From a checkpoint of a small mixture-of-experts model trained on Wikipedia: a shared expert of 64 neurons, a variant of Muon for the experts.
Below are experts of layer 5 (counted from 0) of a mixture-of-experts language model. Rows are named router (the router's row for the expert), gate (a neuron's input weights, with its number), up (a neuron's input weights, with its number), down (a neuron's output weights, with its number) and show model dimensions 0-127. Each number is 128 + 24 x the weight over its row's rms, rounded and kept within 0 to 255. Numbers have three digits each.
After each expert's rows: "raises" lists some tokens whose logits its average output raises strongly, later layers aside. This comes from a sample of Wikipedia text that the model never trained on.

# expert 2
router:148160120113139127137155131113122142138127154104062126132142149111099118139118137096123147091117151115130142129156121170125141125166114171089090118114119136120157103163161141117109123150164144108107106172149104144106079102090098145094152154107124110145096124150151146137113101150108134191132159113115116124082141093114132159136117144179152109074106150134130079152148153152123123107101
gate62:117112156124125094148118129144142112116070113116102127142118095131124135122154111116130149103146097106127147107123133162097119138117180123134130106110122141147126140160132118120143160127140188069063087125181154133127116116152106136086160162131126115120126111113139159139143091179101151102141115144133156092118092153125142160111133192151141122179133131136198134118140129106115141140146
up62:171097130137171115082154180148135113110174117120167128111162172143123172144150115106101184153111129099115144136128131096146159123133107146115191136119096130096099139098168124120132153105136118110119142124113120147130180124118132089126125123172136097095113075128113163139137127134136103149122171127136119155130107151170171155117134167115152127162116114122113149116135157112093146123127
down62:134141105119154093091129138145127145099138130133108149127165111115136144115118121149156138146092110139152135084136138142116139160131111110073147141153136125168100120078125142108131112158162113152113128166101152139096137113105134155122075092109117187141090157115113113171123112140130173165177115119105154156122160123133144128106133125133065100121153148184131096160126164109120127148090
raises: "\n", "|", " to", "==="

# expert 19
router:080123185160123131144127125126110149101121079167112101127099094101121138129105161174117109120097124140150130133131151144131099112129101154115140076106141157130113175118162167114119102142122133157098144132112146182135138138136084088106119134121106151138080113119070130151134129106125152139137128148148160089125161080130151150117094134148150075139099126090137139107144157111127113096116
gate7:143128142115130114139100141134129137119117128109157152127138081184115167154157099125141083122111146154159140102121099132091171180080139117122122137129147135151068138107119099110148159130121073128137156117123145168115147149109145120149107106158137155103075152140123088126144097085122134154090116216128138117146161104172115143138142133140121122126128138133100113130128146118126129107102
up7:151130169145145125141110129147132141103106146143139077163116121120116088080121124066123068154127088137171106140087128142132150163116187117111119108178147136136127126145120123147128126179135150131130104144101155089113137138155144141124125128150142167130177144130134104135148158117158108107108148171122124132146147165096161107104130147146097104165163153162142145099121127108137151154097
down7:132130137120109159104155128134127124148142157131104096129131132135078096101127134134092145125117105134110159164143131096131131115114131103123154105136099105111095149150175123124139085141131120077128103094129132081173128129102157103150104139112085127107112112112138141138097120144182120087109150098133083145086162087145182101115114124094093126088117144093125085145116111137139130183093
raises: "ate", "ar", "ec", "ent", "ol"

# expert 26
router:141159081173142147153151106165130145131162148185156112100136126179132095109126136126145110119116146130159094091136093153138108116123118119127109141151109148161119142094128136156133100099129133119150106110095213102115130157133149096139135123103163097142111161132082150132146091156140117156142117149150085090133086118119104116099110167140142123118138146142133146153145145085152108141121
gate12:156171150140129188135126114143087117091145119163082090111115081144153142122153130089118133148132137126127118112137058110162120129127112141125114116084142114121102158120128147125128135177096138146181124119126099111109142086164180122107129174086144089139119118113177107130145135130158117113111149098140106139120139123140151160129144139108132128163142153135059118102101142145121134123142
up12:140150114024158128102130144162141150123141150126095152103157168127120143129143139105098123144127134143102097144132138145158125130145110095120086106100155112072155122158146111102143155120132133137169131130164128133159144097139098126113132126142106138163166116071145147130146152151119157103096146100110093142148165154159089138130090127119097142146124150103113107177120133127136134121158
down12:088128135160133109093108131156117142092097146171163124158132048146164109085088134149134075144100112143172130139136156131126137128122147137126131119192105139136125120088082114125116115137133128144149115098124123160162133145117150110097108122128138096119118121117105128093080088138146164141122094141140098153139107145143082130080133136108141139101083149093153113109129128143110108123115
raises: "aged", "ors", "ability", "age", "able", "Stud"

# expert 38
router:129118144126158147102160127139158173115122144150162123119133149157148145128081159090109111146123122146113141143104116158101143140149112155141118143130074116111138141109158157142154131138163082160100083165143088109110107143165132113138111102112124109095181139125109126116144147128149144119143091136187105142171104146136132122151117126163080121106090131177107106116132148115145151065149
gate8:148125153128103130147127112101165122128166131202115143103125159112115107087104148135102078121137063110146170166142134159132138119115158121132147104157158146134106133137102152124129106125091149152122137132126146139148122119113126115115162163132070135103163097160162156152106144119147165154146124102116120171099081084133150169120149117137133101161137135082106132154123099120159142133141
up8:118127088121182081129146125121127094161137112124124126094088130159141118122166123114156120164118109134157129116103080129170105154148146140132110132131132147123107100116120153124131110133155140144143149158066120137062119111161109167156142125100154113105146150098113099121120129118125178119107141168132133160181141183147138098124158112147104132139156124128120077112127126185139154137151
down8:114084155116145154124104158116079126144090126155106130100131101118160117105099111127151150101167143089152128119123142104112118134137152072128108126099128109172136109138104099124108140119102164118126123171156090110098142128150132113169120132147149136164104159148121092129165144098136119155126131167092134125159121176116077123157187126100152128091119102174161117130108101127110110150144
raises: " |", " her", " a", " the", " (", " it"

# expert 3
router:084104134100108111170126153146121137155116114128167172159109148150111167132115119122121131150121147111104183131146121132107115142144113119140146114165119130144101090120108154155120123108177107099094084116155097112109099145181138115141133081139099154163154130136151128119135156121127129117093139110161080170138108162131079143106108129112120172114136079180108133134132089115099133113111
gate15:097123111123139132095074128157112140109119120111108084119128141118123135117080111131122089078135092089200134112108116149088095135142135130123138100109103110097161179134161070122149150133121105126134114110114163121115132106193114172138112109155152137120135115142140137087143137136121097137157146138130118200119132092123146120112140143129138138087105135121147121084127158119116119095114
up15:094181133122146150113146158098091110110148113131162113107116134125160124125109116137135116112111140143169143097076108124128112140137104109127134099166146088113137120099151131146118152089145087136145138100090106116115128124110100155081152100127137121107165090154086098104104104082133165128126168115168138135142158114114114134095174152124153134146119104136149136092086147163109075095143
down15:114100172097144152129073132140128121116118121145128140169112129104111138139108159161127103143140147128101131120139135150112097110109127139142096105126107121130134151131102133142125162121138149138103101137130127170131098107121098080093090159140157124127146131061139162115115160153125086145150107089096099119101135143137181131147130063202165104136130126139116140166156135094080119111128
raises: ",", "–", "-", ".", "th", " m"

# expert 10
router:109136104171107141156171099161096132142119108135113136120164156083154098134139146142063131115155169136128112139122128168146145062121110136152102172080102099151097123101139130143131127123156077132130140162133114130132091099162182118076120126135139132129153148147148116132142135112141112128111147119109123137121092090138161132099128165137163100128124113101127153137161107089134165126147
gate8:149128141119140104140110111087128136141097142133107140160142113155109131185122174182132157117109129129089092116140106136081100130142142128105131085061153135081126149114129121130142128164111125095095133185100130140130095157149138155090177124125106137102100144148167123129163122100149149142111153105149132113163130095178114095108140148117116116161125136133087137140100150135086116125131
up8:109085114117147136114142111130146121148132132165110123185110112113077138123101117091137133124169158132122130163169093121125093110124125096131148120133165102138179117085121145118174142121087168134091130137116155156102122173140133162130156134107115166185115096111138120132115106168121108130095154138145105152144092089114125140135164132086125109148171152122106148080113162127145130135134
down8:120127122100123103083123186075083138110124181135157121139122092124083116108113125119150126142131108142146153115133140144189127097124130092126140110161165066127122122172103127158109142102080138106119148101110096145149152106123137201140126125123114138139151106116150175132103150147126151118117128123175121157151143168157135133094152121109125137141106110134079146128110118117145146126128
raises: " However", "\n", " This", " Following", " During", " When"

# expert 18
router:109085130115181182137124149098081103121114160095144117136148118146149130147152132152139130117139147132124133129141093128131146135117152127126142157133113098157077166177074099166106153100157161095096145150165112102116120123128115116090183147117147132108098134122124133079163139106124124141145119096109093105168084125112169130147126114137155128160100114118156108149119136137161124119086
gate10:162133130140108174129158144089131098131136139138169117150149120140114049147079152157109115096129137058156144128135131095130119111145148168145139149092131150116142168127101135131156125124139079135149135136163175120132138119115116140099128145113145129138128079131140125129092178082164140092145149133164123161145144141122183127121127149144112164150129135141127100169103131139109129102149
up10:141121131158173089119122115138113157169133116137123147132129132162129130145136156107124132151163132176127167107095134141116119155106117147104094146126109120133162140173124111163132149148099169187079109169147114158075156129091140111164144109122136133128142108099161130096109139173114129093119115136125086095148142162088089144130141134159130146134164164136125144169136104097122123172128
down10:123108140122088146125116141126064124133162121099092134144114150149116131098119150102129147122113085095131113153060158140127144179102139090094160109111122119118139118127125100147157122116137146125130136119187154131094147142106105166146118132119144140106100142129133130103098162147149158086113119130130120123163118135097083172151095116110130177145112139095158086107142160138162130168089
raises: ".", ",", " |", " (", " and"

# expert 46
router:150126114192126127153129077138161140068127119124143130112084125152148099115104129114147136104123133122156091122128139152144095157109125151141116123106102107145056092132137136140150111123141107110143106155104160116147118147125161105099114148094114138121098152156142166104114147124126118144164092150145097161103169118124137103107155180108177121130103138114064108123153113169140127118111
gate12:095147085168116128129156145132080125161099137149146162144167117127141116167151139103154139098142160108131160136118117149094121144126154101132129155124129135101073087167101086132175110183096139149168162140116163076121145144113141141139161155115127103148145123173139148139110134165142173133109127142127117123123101132086125112111143130154146126153135123161103113131167163124137121161161
up12:132132188122092100065112104125138116092175125146120143104141110118149119183121126180120105115148072130120179113113145126102122126113142148137162097143092170140148161098133142104127106143174103107076186099112117150086192125170119140147111150107161093124122126091115160135113142111142123140143133128131149121118131109145114123141134112131122135108166151116123117111146142124129109134113
down12:136127135102117147104114152150149165157118130152119125138134127164102114106099124137123156112147120104116108141113121123110141104148151146133149140131121110141145147147096148098071080172160164128096112112094137136156124124122100121163180123088052160109128112095140131169113101130132127139095099124089086131122104163186126177118120138085115158148162109158104140140120124087130100132131
raises: " |", ":", ",", " in", " ("

# expert 30
router:108142152186148085103136143128115108072121144161156124098117104155152167128128150106195112135106106159148120132142104115129133106129094136121138138076091072139108124116149174168130113152133133168123177135097191112107158111121126118130102103143159112135130123128100155100141125110122119139133080137092155127144144114113116119096138157129124103128142130071125149146136148098134135105133
gate7:116101142105152114148148143148111117139102127089112090152131094200112120096171093132117123138146088095117160135135108141115132081117101185115115157131122137110103140149122152088125185140096134086093126157125129154106101125131183161168165123095144126084103138138119136150134117137107118125123119115126157156108130113129151117144103126151077144117137144106127141086144139141124113151181
up7:100137097112123117124173130105131147166129112119148092140122124153151119118124131118099151099089131123065142177145083099153100156138144184099130111126089116108072162131114155120130165111119166120094115178120125119124127157114131135129127119176129131149129142118157141133117172144166098151140124109106119119111165117142122149134101082127123155105122164101149172097074107122125142157111
down7:136125123111117122113102163140147146141168145117144118175176127174155163166153093101144088117096130137113113144114102123147122173101146108118153141143153157122151116125159136160156095133097072149100123129133107097137106104110156146137092109084130109132110191137156112128081093097113137118110121165183096124148106134124121106158099113138135080126127128124106155113148112134104153136112
raises: "id", "op", "ins"

# expert 4
router:116113100109145122130098167090088141144147141085144132125146138119130110113143146131115116165140172116152152126155109162127112112117154162151124101135120093093200094145103160149149130133131120148114138200144153114102114154181132113167173114115102136147116124124135106109154080113109121154106124128091149130109144146151123135107150076130091118148089158149109132138113104150144135149176
gate14:170123152161092134146097134123125180133139127103090115111088121137119139160129136110156186170111097107122154148132100133092117167103158143137114125126124161133120166121163147158147101083151133129136068149123146143111151146099127100132127151138153133083139121139129190156096138146136131150115105150133114111131146129099145133131103084119157090139149141113133133056156149165110134130149
up14:121137172167132108164145113123140170137131127097117142128120167101159160168093135142117158126115149129141120153107156108082076096150126113119103134117140141088138097096109124112128102111156101125082157113181091112154137150104122133140158155129148137130124115096128083086160092101118135091135128136114146145130172132158120176139090100168147135132157155130132084117130167132143102103127
down14:110143090103131106137145123107133134153135144129080154144100124134085090116132140128108153148135167103136095133133105165140158115118111179185141108172111116134133080124186116100102118110127102180143127119126151152114112123124121152112104098161123109112115152091122124084119142183085128132098160135143118110148153099168123126106085074137124103143108123140118124111187152127117118134130
raises: "|", "-", "\n", "=="

# expert 47
router:136152127086117117141134127090159109166118137130166111102149144138178103146115118132151101127123118134115090155141144121114111118143139138165124152154117093145172144102165112174124134095102139111137149096098122109070135155099140145099165132142139140116149147150101124142153094101105095156124123164096075138174156079146149091148143135154169122135126135091159139184127127139106108153128
gate6:143128131132148099110087140078129118125114120144125126128123133134141118154097120100082114137108118117158120095139124127115108164127122104123151151088124120178078125124114082136140201111131135098126161083138161175133127134158150132108115135192131129134078129134129111098117108128112156137124131146125098108139097171131112135136102157176129098110115124188151119155108105107092139071117
up6:091110097123155130160152128146143141091132179146155181155084144118153136075097104122116094114139115129101128134119136132158141113172136117163100120117126107147152099109174123125067123108111150151149143110131162114142121194143121142135113111112092083150126136128132125127145104149131102156136157156136079137079121135154164093090117134124139105089096152132095118123134128104146104116111
down6:120122117146107166097154072102185086121109151140135122109121202172092131122130152136176115103114120164141122078152077111144121110147140101126116144136106103162135128117154130177121117150124124158154133137103127127126108141133118093082149163137119096116143112148111157161125127146114113145142136127106129140142142138145161107125192134163162120137110156137085123145119107127132156097089
raises: ",", ".", " and", " in", " the", " to"

# expert 12
router:092143055105125130121101130094092126129102145135138105107164114135136089074119118133164128121156102120134089116125150128168108120170112125143117165150117128181110135137100147153114135141111145071186101146089106121109141110101153121153170111124119121098120107131121112137137090113110116166105122138088090123159112118138169063107153140170140156121129148132120109128120133145139129139146
gate12:086115121123136122102099154118136135120148170126114127162143116180147133121122150090133118143065135161112129123135144113125139137145186127130140141096109124133109146091150116157100121114130075152124120144125101147091142162129128122158074117146156116128104089126132150143183066136141103147129148164134089159102194126101139144129127090153085157117142152124115117118086123115110129092115
up12:119163172135130145154143162082143095151095161159139121124153102097123118127147131176133144113111154148123118126128136095140166127110102143102074149158133116121126146149188099137168093157112104125122120117150109135103104133130093149158140174127093143156153089129122157161133148115123125107111121124076140137178135091136116138171098129169131103117163131090088153142139129154154139148154
down12:143083119123110146149128106175115150131119084119166081091139114117165148134108143138107098142119104130075119135133124171064142128134131072135110139127144171130141171164090145121144127166135124146102115128078182133099097129173124141144139126108189102137142122100120130114116092145153105140117107147088154111133127084090112120132127166110152128135142140132135093123143138138137109112107
raises: " in", " on", " created"

# expert 7
router:134116161117125130132090152167104121118129142149127141116110131151099146141115127088139132131147171117100107181153118104131122164153123117122162115159076083108131138155108156153163105088158156128113125119160109122116148145176099111127161085168118115121108153128123126106137151124166130185111147105134098132136119142135115130119154086140154134089139082121068125153073121141121122081099
gate13:143163164080120140130094138070127133149125123143139138110126122125157102139195110115171120118109129149100121145125120148141140160113128103122080137118131138126113114138127155117118109158121117151143095142132121115177107111142092128100119138163153122086153115128170096149138166110135078151123100140113138154111132125095111149104144089117071131141133121119107168205119136112154097073139
up13:091106163115142097162106131200129114120124138144115127095105130136105139128123107120125139126113112151093108144106112137195145169119099108117117117092100137151144153098150129176191140153098129168121166150143109134144107163152145119110122141103108160110159105138143151165102079105120119114086125114117127143131108134130121135129144103127134130131160138166085080090160111097140104117168
down13:135134078129134145131136105111112144132127113137127108138148170074114142114092137116129091086134123124141135120101117092093117157065099141131125087128131086139105115119077099135137068116106130142148098174153126167128130112145193134110110116115080147114128117146104172155146129183119128139138111143112102154154095140141116143121162109136105153091120151123110131173135133154146122132173
raises: ")", "):", "),", "}", ")===", ")\""

# expert 44
router:098136114162175131157125137113114125096146098162120098154093117122119113125117144142123079107086143124159090143130094134123126140119107164147147112112125134120138078102150180144143114159117171159094109136123146129150181115118112104132106095139092128169143100124100138138136138162119126105172175138133187123147167099103123175102110155171145105158128111112164137147148112123132134099138
gate7:117141122116111110146122095168137094180131155166131121141125128137127153154144126157132102113168118157116123135118087109155107123122104164132133117125138147139167120108092093154147145158081089111082111105114114109195133125126134143110149104115126127099164105158089103158106139112144123118120152118120112200145160088162185120123120127148175153112131147120143148137157120163120127167139
up7:175115156108154136111102112143128125122152154173094105110151103125123118120136154169118127133142147146138136154130080093107111108116093108168144113172167119133113147157127133160129096117097121150152116146124143153107140121132131152123154132092130082163135096165145161135089167164123106139108127161094120126117153140148059136134120157152100129073160112108157119072168103140123132136141
down7:114119145166108154103177122113127109117129124174118152146130125135082140095120101069150101152096108143159133131115105122130137164124148112150119094080182130119149070138158109169126120118115086145137140090125138136120147148150114124133155109140093179159135128149072134144130171109098154097139140086086131147109119135117134132148158116147142116121130120110111111143115147161169162164151
raises: "ales", "ear", "ame"

# expert 29
router:091158102125131145136089148117150136110105109137129117137129119170110129144134122109123124151114136169090097144147130160133098093144111118106121167132142114082148126079081150126140116119156140168103081111120109132116123115129116112174106081134149159139109090126153175071130161139113169092145107081151155140107114124104103139125151131099114105088142117118086127122135158166106085154151
gate12:154090190108144101151134117138142127134147158138143126115125115114098091145091137139190134103117119124157116078153063151096123109118145124101119145130097113135161148077131116121149127135133078139146129141112149104116134113096163146108109113126113103100143118113135142085133099086084150119087121135132151108140142136111102099119112145098147113119072178124189122107141134146135104120109
up12:123082133130141122116130144123126157159120169149132109130116079159128131147093132100137181159100143155107147073124128071095101102105084121098116082145090108118131140159122162162096135096143138117122117106130110107102121099139170144123158118127108128153101132138125121180114171137143116179115170098130115117145137135153160146112130137117150169173105135124113129126177104100127152133117
down12:104128148152109119089112124107114114103116121144133155133164167120103169121144134115127078140180146114170127144142120092122164114101145113104109122112147144135144142128074086150111126130113120165103150164100130133118152107087110097150133119172137085092125095102134171129138107100087185147120123126114184125134115145155091097112115102172122119144095119142126103091152143132087126127145
raises: "aint", "ure", "an"

# expert 39
router:093130153114183142152112117127071130107125131140144114100129119103146092108093166158168114090125152161132137154140136142132148103158095094150141124110086140149137138088143118173132133133132154121115147143087120155131141084102094110151187165145092153144099133151111099122120117090134116121117137140094119096167137122133137141150142149144131134128120132137145111161073132181169134090098
gate7:148093076114151153116145143153132106117130137126122119141109149140091148150163128165086110194093143117157142154150091131106147159107106136146088171109124166099138147135126155116150153131137126144103136105129086133116103139138120161089073115171142168129119153138089140142158101145143115100139117159114091126178132116110117117159129090144151102147122159093120142145094127151126097163132
up7:170136119104152161137098113165148117157142106162124118107120134152105142165143123131077104123154108121139134118111099144099134159137091100177103137108069149139116152143122137138114167115068140123088133071133093125113098144122109115154157097163120117110155102123111130144153137139134120124144130124142080157125136122129108125142129149134107158139119047116155150148169127101145180152115
down7:151148071129125134116186125132156131141127123145100113142076185129092135156163133121096105167152130085135121139166086129098178127134117132097141170094128136129149147167148075112104115136113113126084137128125136143107127132163130146118081121160109161146134125097116145114195114113157135141137133119153135153124151112123114143135153118142145149139137171118128158161114098172121113165144
raises: "–", " (", " —", ","

# expert 25
router:140143096149100095163078112152160105117094119118153139136109140154110159128133125102091080156105117116124146126113134144132102124113149115130164115143162125079101098070111148144154089149115131162136126119130115108107132103159150160112132140080156156165112094112163144103157121156123169132164116152137128115090155128146099147131129102130110118160068113138122102108161091094149131144094
gate4:110136129144126121175126145130175149111071128130148119129141139160150134133104127176118163105144162161111135130142150095142123149147147106122113144111147138118106150167125145161096152114129089137140078128125154144141113110113131175146076151144159173125121147138155126156100111143153139127150127200122056135117105158132142134118164106111164159158120114131114143111145106085182135133135
up4:112129123105162122161128128149126146125127158142139124157130166126172156144086148111124109088138150132142145123165156089091143110131169123131102138158118130146148125114156152109185141134137181117104139129184097097141151135120081108123120100176152152141102118112105173145146100110150100147138178144104103165134114130155125136129124117127077095104134091091141115097094120083107147123133
down4:120135105121163124094079119131101139182166116119140096139132180093164147170140100120142106146141105102107125149077139130147114084132142104146148139119145127122112122150084115111110142134152135102133152073104105141082145117084175148104125094111103118088138118117128120150092116148140092118129153123128156081161162121103100143178111104116119128144126100101131139143112117157091125113159
raises: "f", "the", "M", "F", "P", "B"

# expert 9
router:130128138114093133141114127137109105115128127145152127159142147183153125065156124073150065125164143104148102172113104123138165139149111149112181156138116150128105137126131077140119098090125141107116105161102079128103154120113118113166135119115148113159111129110138134098184114148120112168128108135169146162135131139089124122067116106130135118132141153139115091117165143158114116126114
gate14:135120158105109169073130144147153155157118129130143157137145060162126130102146151165143094120171111148131115102140109138131124122118143121149106112134159111137128168106117078158126112139119150113100102144145138092111154132123138089079132132163157132130099139102116102147131075163101081137130151157158118183113101126109116075135163152103086112141115152130125099118115117124093113116104
up14:160103162132168101131130114117092121136097142129100144055138134164114151104122133127148113109122122114109123099132097098144138141088163150167170154174143139144108147141123153112124117136142094151116096108161135116124117112155105147133104165109133086160184147122146121149154130117136118167103128161098133136145154090141110142114119106165174138101121123117081066125112124104159115125171
down14:097114137103145089129137112145134109133158076103170129155167101099113156155081147128120134111124142116121087141116119168122122091114135127076158117119130130125126087145109129097070118134150147133162116115078077114146148070135109121166144106125115143115152149115169150131116061122107101145093129120115131111160109104123102159129130097140137090132132131129135135158112133169102096151113
raises: " and", " as", ":", ","

# expert 8
router:127156108180112125091129109154123209121134116156101169136109134131145101153160114129093088143093119090145153124147133165102085152158129133103155133105148149129178122110128160155161124092117094108106121144058115153131149165140141108143106096121137122102123080152133148131124152127134152132130150132156166122122135120131115167092112102123148098125129135111115119151149157084125142159123
gate14:098147113118153128115107102116131116120087105170096162179122068134075119158150147116120148181156148105115108121137128120166141084164129120137150118119149166159090152168090107120117117112122082129106122102123093128163117129116115114112088077128132126127107156121117128147155120096106145125164130141107145190139142137103114133129152108140104087130133176103136128102116126105118112117086
up14:131093092102115101140125117129117178136099121132130146125103128158154158134138088156122139145120112143122157135138162199126119128136172111160116105141083109123126134119086147140084101147089089143101099148106117128137155139124128149140121123130085189142162140118090118115129114094170151119104129127147135182135111139157134115148154176150119100155151079140099110177140100125140148105140
down14:122110117121137147135126143121086144126130159146122130123113162137092164125101071133068141090166149153110136114114118162148154105146153110082110113131160126122165098135116138122143132121096114101132115132149163094127100091131122142165148100116140169105062100139127105129102145097123138109097140179140114121132166111127118136133118180134115118072107107168100119159143150163108091111143
raises: "===", "==", "====", "The", "In", "S"

# expert 13
router:150106153100122156125159135154139110187147119112137121080125167129106161150168126111102127090158063140171143121107119112123103145091131150103142107139127167106160128153133097108095133153148125137178140126198137121101141099106127113109148127149102122105103153130116105138121115122145126130177153140096123121124099172135120106159133082146119146160103150134125126158165119114162166134109
gate14:135146104121096136129203145146143117185140106143130118118130190112136151152134112122125141139135103114137150137153130094093106138136135153177091108106147085142113171148125100146094178160136141140177142114139142159116090141139144158136162142112097116098167093095131118083106125134136134127139135136139146145105140119090142195090148163107097112155131143115130132114128104119143136124100
up14:111127181119132162095151132157156136147113120157109102105116146113074122101151147124168120134098131161172074117105108141131154154134159098151126123108083126130199123141145123140109147137126137125156110162098108137131129119139138159138156119062113097107123129136118099140093152138147130166142127139097133192145126091149134143111163152143128180131130127084152142120125136155157161126113
down14:110115160085139130087116128109141140118137132121116147106155167132133135092112117152148152133131114129122116177090122079130119125134132142161129152100132139112149147090170119136161131082084088113145106156104116125156152153118088106142131162101089154082138097064125122126113139147132124127121179097100103149119127116096144120088095165195111095097131132147118113141137104154148111144128
raises: "\n", " ", "\n\n", " Total"

# expert 21
router:122113141121100148163102165146134132108119114119199123130124133118097145133116159085123078134150110131140167124092104127104125133153107152093159116153131106100118139104122141130156124104148113135100122117106079139150171134159126151143123081162131165116139107106152121103140172176142173141105135099139182146121149117093100127123143142113166106109118115154135154090161154137080113088138
gate15:152143115118135146122198149140135161174095129162119159133163097115164088113118151120155149106156115118117133148156162142086127147144131113103121142154127123124133128112128186129154164140134115125119134171171141103136094150124153099091109117146168161129117108133142144108116147131071156111119109102075142130120139100144087134117135133118131133081124172124119133109149138083141175081142
up15:141163152139117130150101110150130086109115162157125128113179119137162114118152124129080150123139141099102160089126105110120160115149110105122120173135113120133138163132154137099070143160162140145160118135107100113130139146097113137126148167099076138130114112152144118108167153146092143100142075130116138153134158148142170142142162110134185166136090153169149171133127153147137136107133
down15:094147123127077128164118111139125079109105104147163150107080150109136105085090114127132163118130092139180100148146159124135062152134143108138151123137133159134135099099119099098126125171150151104116101125096155126159098140140127114093112089171165089148132155161125113064143123116107161120140140094102128128146111126125153135098153152161124152114148161144151129145129114119146128131133
raises: ";", "ings", "ers", ":", " |", "ries"

# expert 36
router:122137132126142136108094140118096110134124113155126093124135154120160141101142145104153082173106107144140070137102190118157123111159106172182170129165122133168159141096166156141116128139112099135119125153101120170114149095123143096193109109133123152131140095105125138112111135142150130153127126126112158127173138149180114121188133107135135132130160162113108125132153117132160117142142
gate5:113113146130138134136098152136147139172191176121113166123166152150129129146187146116098145113161171077130166089114106109135139160111147147105127125100146136116087105143149112140085122111159106143112086113139122115145123112152117153129113128128124112183138108165134139125107144146134135116121138092171117142132066159146107158108140133140134140093178142145114153113087123108138131094158
up5:172135108118101106102158104134162125112127086110108123096143134111103123096144134128122087085125136142189164154120151106141132112122165125107151138131115124162110180152174133084134126133079120173113157150162172121127127108133131190144154098128132110131098133149139147134167154133124138083127156129136146150088150135156159154155154150148094124115111104139116117108128156096081135146124
down5:141098149158174100145148099155134155156119123131125156104138089124123108130113119114144158108131127124160097149162114161167142124153129120137163146124090115114147185160153162089149137108104129149126099130175122109093150124123109140117145139137107178125127098119123150136121128104082129135140072133073126187108123091161161131111119110134123164128116072115122111136090131080100136122104
raises: "om", "ially", "t", "ene", "iven"

# expert 27
router:161127132141074147115116076113126104091101127087096134165083144122111177097159118109147108127108118078130141104183107144137105102129098135130149142132166081080093097122124133145162141171101154154094109151116191098102102105144158149149073145087140119133149123123133117118133111134132132094117116148110134130092148121121096120138123127103159144133102128125137123163123130140138141128116
gate4:141105131128140166124101118157151106145148137140174160089151085140146136123125103151156116131152103132142101129148127131161109121143119135078146157135129183134119101122092143100111156134112152152138085159091128122123140070114140099089095102143128141146173138146121131149156183134128116133135117140168129114107124095105144170091132128148143135172108100119092101129076067104149136144113
up4:143160075140147146130151139117127117115125110120136114098148162145143125130114135118123135138113117115144104136103156124151180106129140124162180068129124142120151130115130099156152129110111117155123165094112125101141140153093160084124131162175067129105114064161129112133157149162118138143098177100158140117176135145109125084079125109131101139098123126101105114110171085127136128131126
down4:108121096145118138077138169105112107098094146138139121111150086135104132107136169097134128127103145108089133115149180119107090116110098087103127117135103105121119114113153144132165127138147122082092091159158087127124123140106139138129122110153148132127122058119132121129108149129071115138123165114099090134112099122120151101164127183134167158168120140117095086148128095106136126141151
raises: "s", "f", "n", "t", "S", "g"

# expert 22
router:117122151119129145136157157134121104122127134113132135177089150140114120158135124113137125095107136066144110143142118163127116142142145125087159091110118149154149098127144060124154084104182138150134134118123132129120171086172127154154140123128133096145134169136112129147122160130136097118144177087144093118158151161112148114118145083151139109096127167155109140128133142074137144070121
gate3:168112089136115120143139088108171091123113137116063128133127136139109121117127072131166123127116127102062120092138127073104127168139130166134110140114143128150111121141140122129149110144139125133120113123152087137154148144182131111131106098146092114124100140167174145164108155177135144125125141117172132145091145100106105104155131129096103128120117078119147078161128124115112116123162
up3:106110113134112090137118067102115123153141117132116096109103151130163120151112071118144168142142151103134096138134130148164137146110177072117073146116105131102124114155110112142109139108111172117156134150081140157099077145119124156103123116126170124173093138128159089160176156150134139154137129138129105124140141119139123146140187099122135148098100105127119136131118144101140099095134
down3:140093122116138147138136137108187118132128138115134108105189153126117180141142134123145138095151149127133136159123136124085137151089138113100130138136141127149087154111143146099154148126113086107080097189108087120120155136132060114135137106141111121143106148138130112152098134151117119159078171125125099100126111093147098149122098153162118159140147111158138132135162130100179159145137
raises: " and", " 6", " 10", " 9", " 15"

# expert 45
router:159089143140088118140131126155088137128127123152141160174152105117125126128148123100089107117129143164121159133154154125115145146129130110153123125119138155110120089121122127175113119119162139127116127111128102121126136134127133113100146099186146122099167142088150097135106147103096184134098152106154177118151127138130133170108064125143081086117099114124114107102120136065088115081146
gate12:078143096127152133086133092091076110113115100111149154087114087081158135126105123109137110149148119092149155100114166156150148156051137105126088089141105129110125142110149121148157113115122176156158114105112131174116102129162129122134146117131144135140101137105123113141104146117136116112097147130120128124130140118150121145178124105137107156128145148193125108130143159134089126096145
up12:100169135103135140107131135156098152116153144101147139113116127111114111170118131114142097143119130113083098104130133132129148119147125082096128113110118142147138181142154166134154145128116165107136148134136122103109113147138120075120158109086126098205126151165137122140144137122120114115157150087138154139113130130123157079121156120142111195136104142160202140122153097133106130176113
down12:125145175159121107114166150119095141152129167140096164098158176097127122166138113123175108132146131162146128117125141125148121198120082089118126119176150127157122103114150107126116104125146138122111130175119128123086166134085135079129146092124108125128139141159101164144134117144146095110112119159152137154159141090089155145121110098135123128141170112082112144143157141149122154112133
raises: "e", " \"", "st", "c"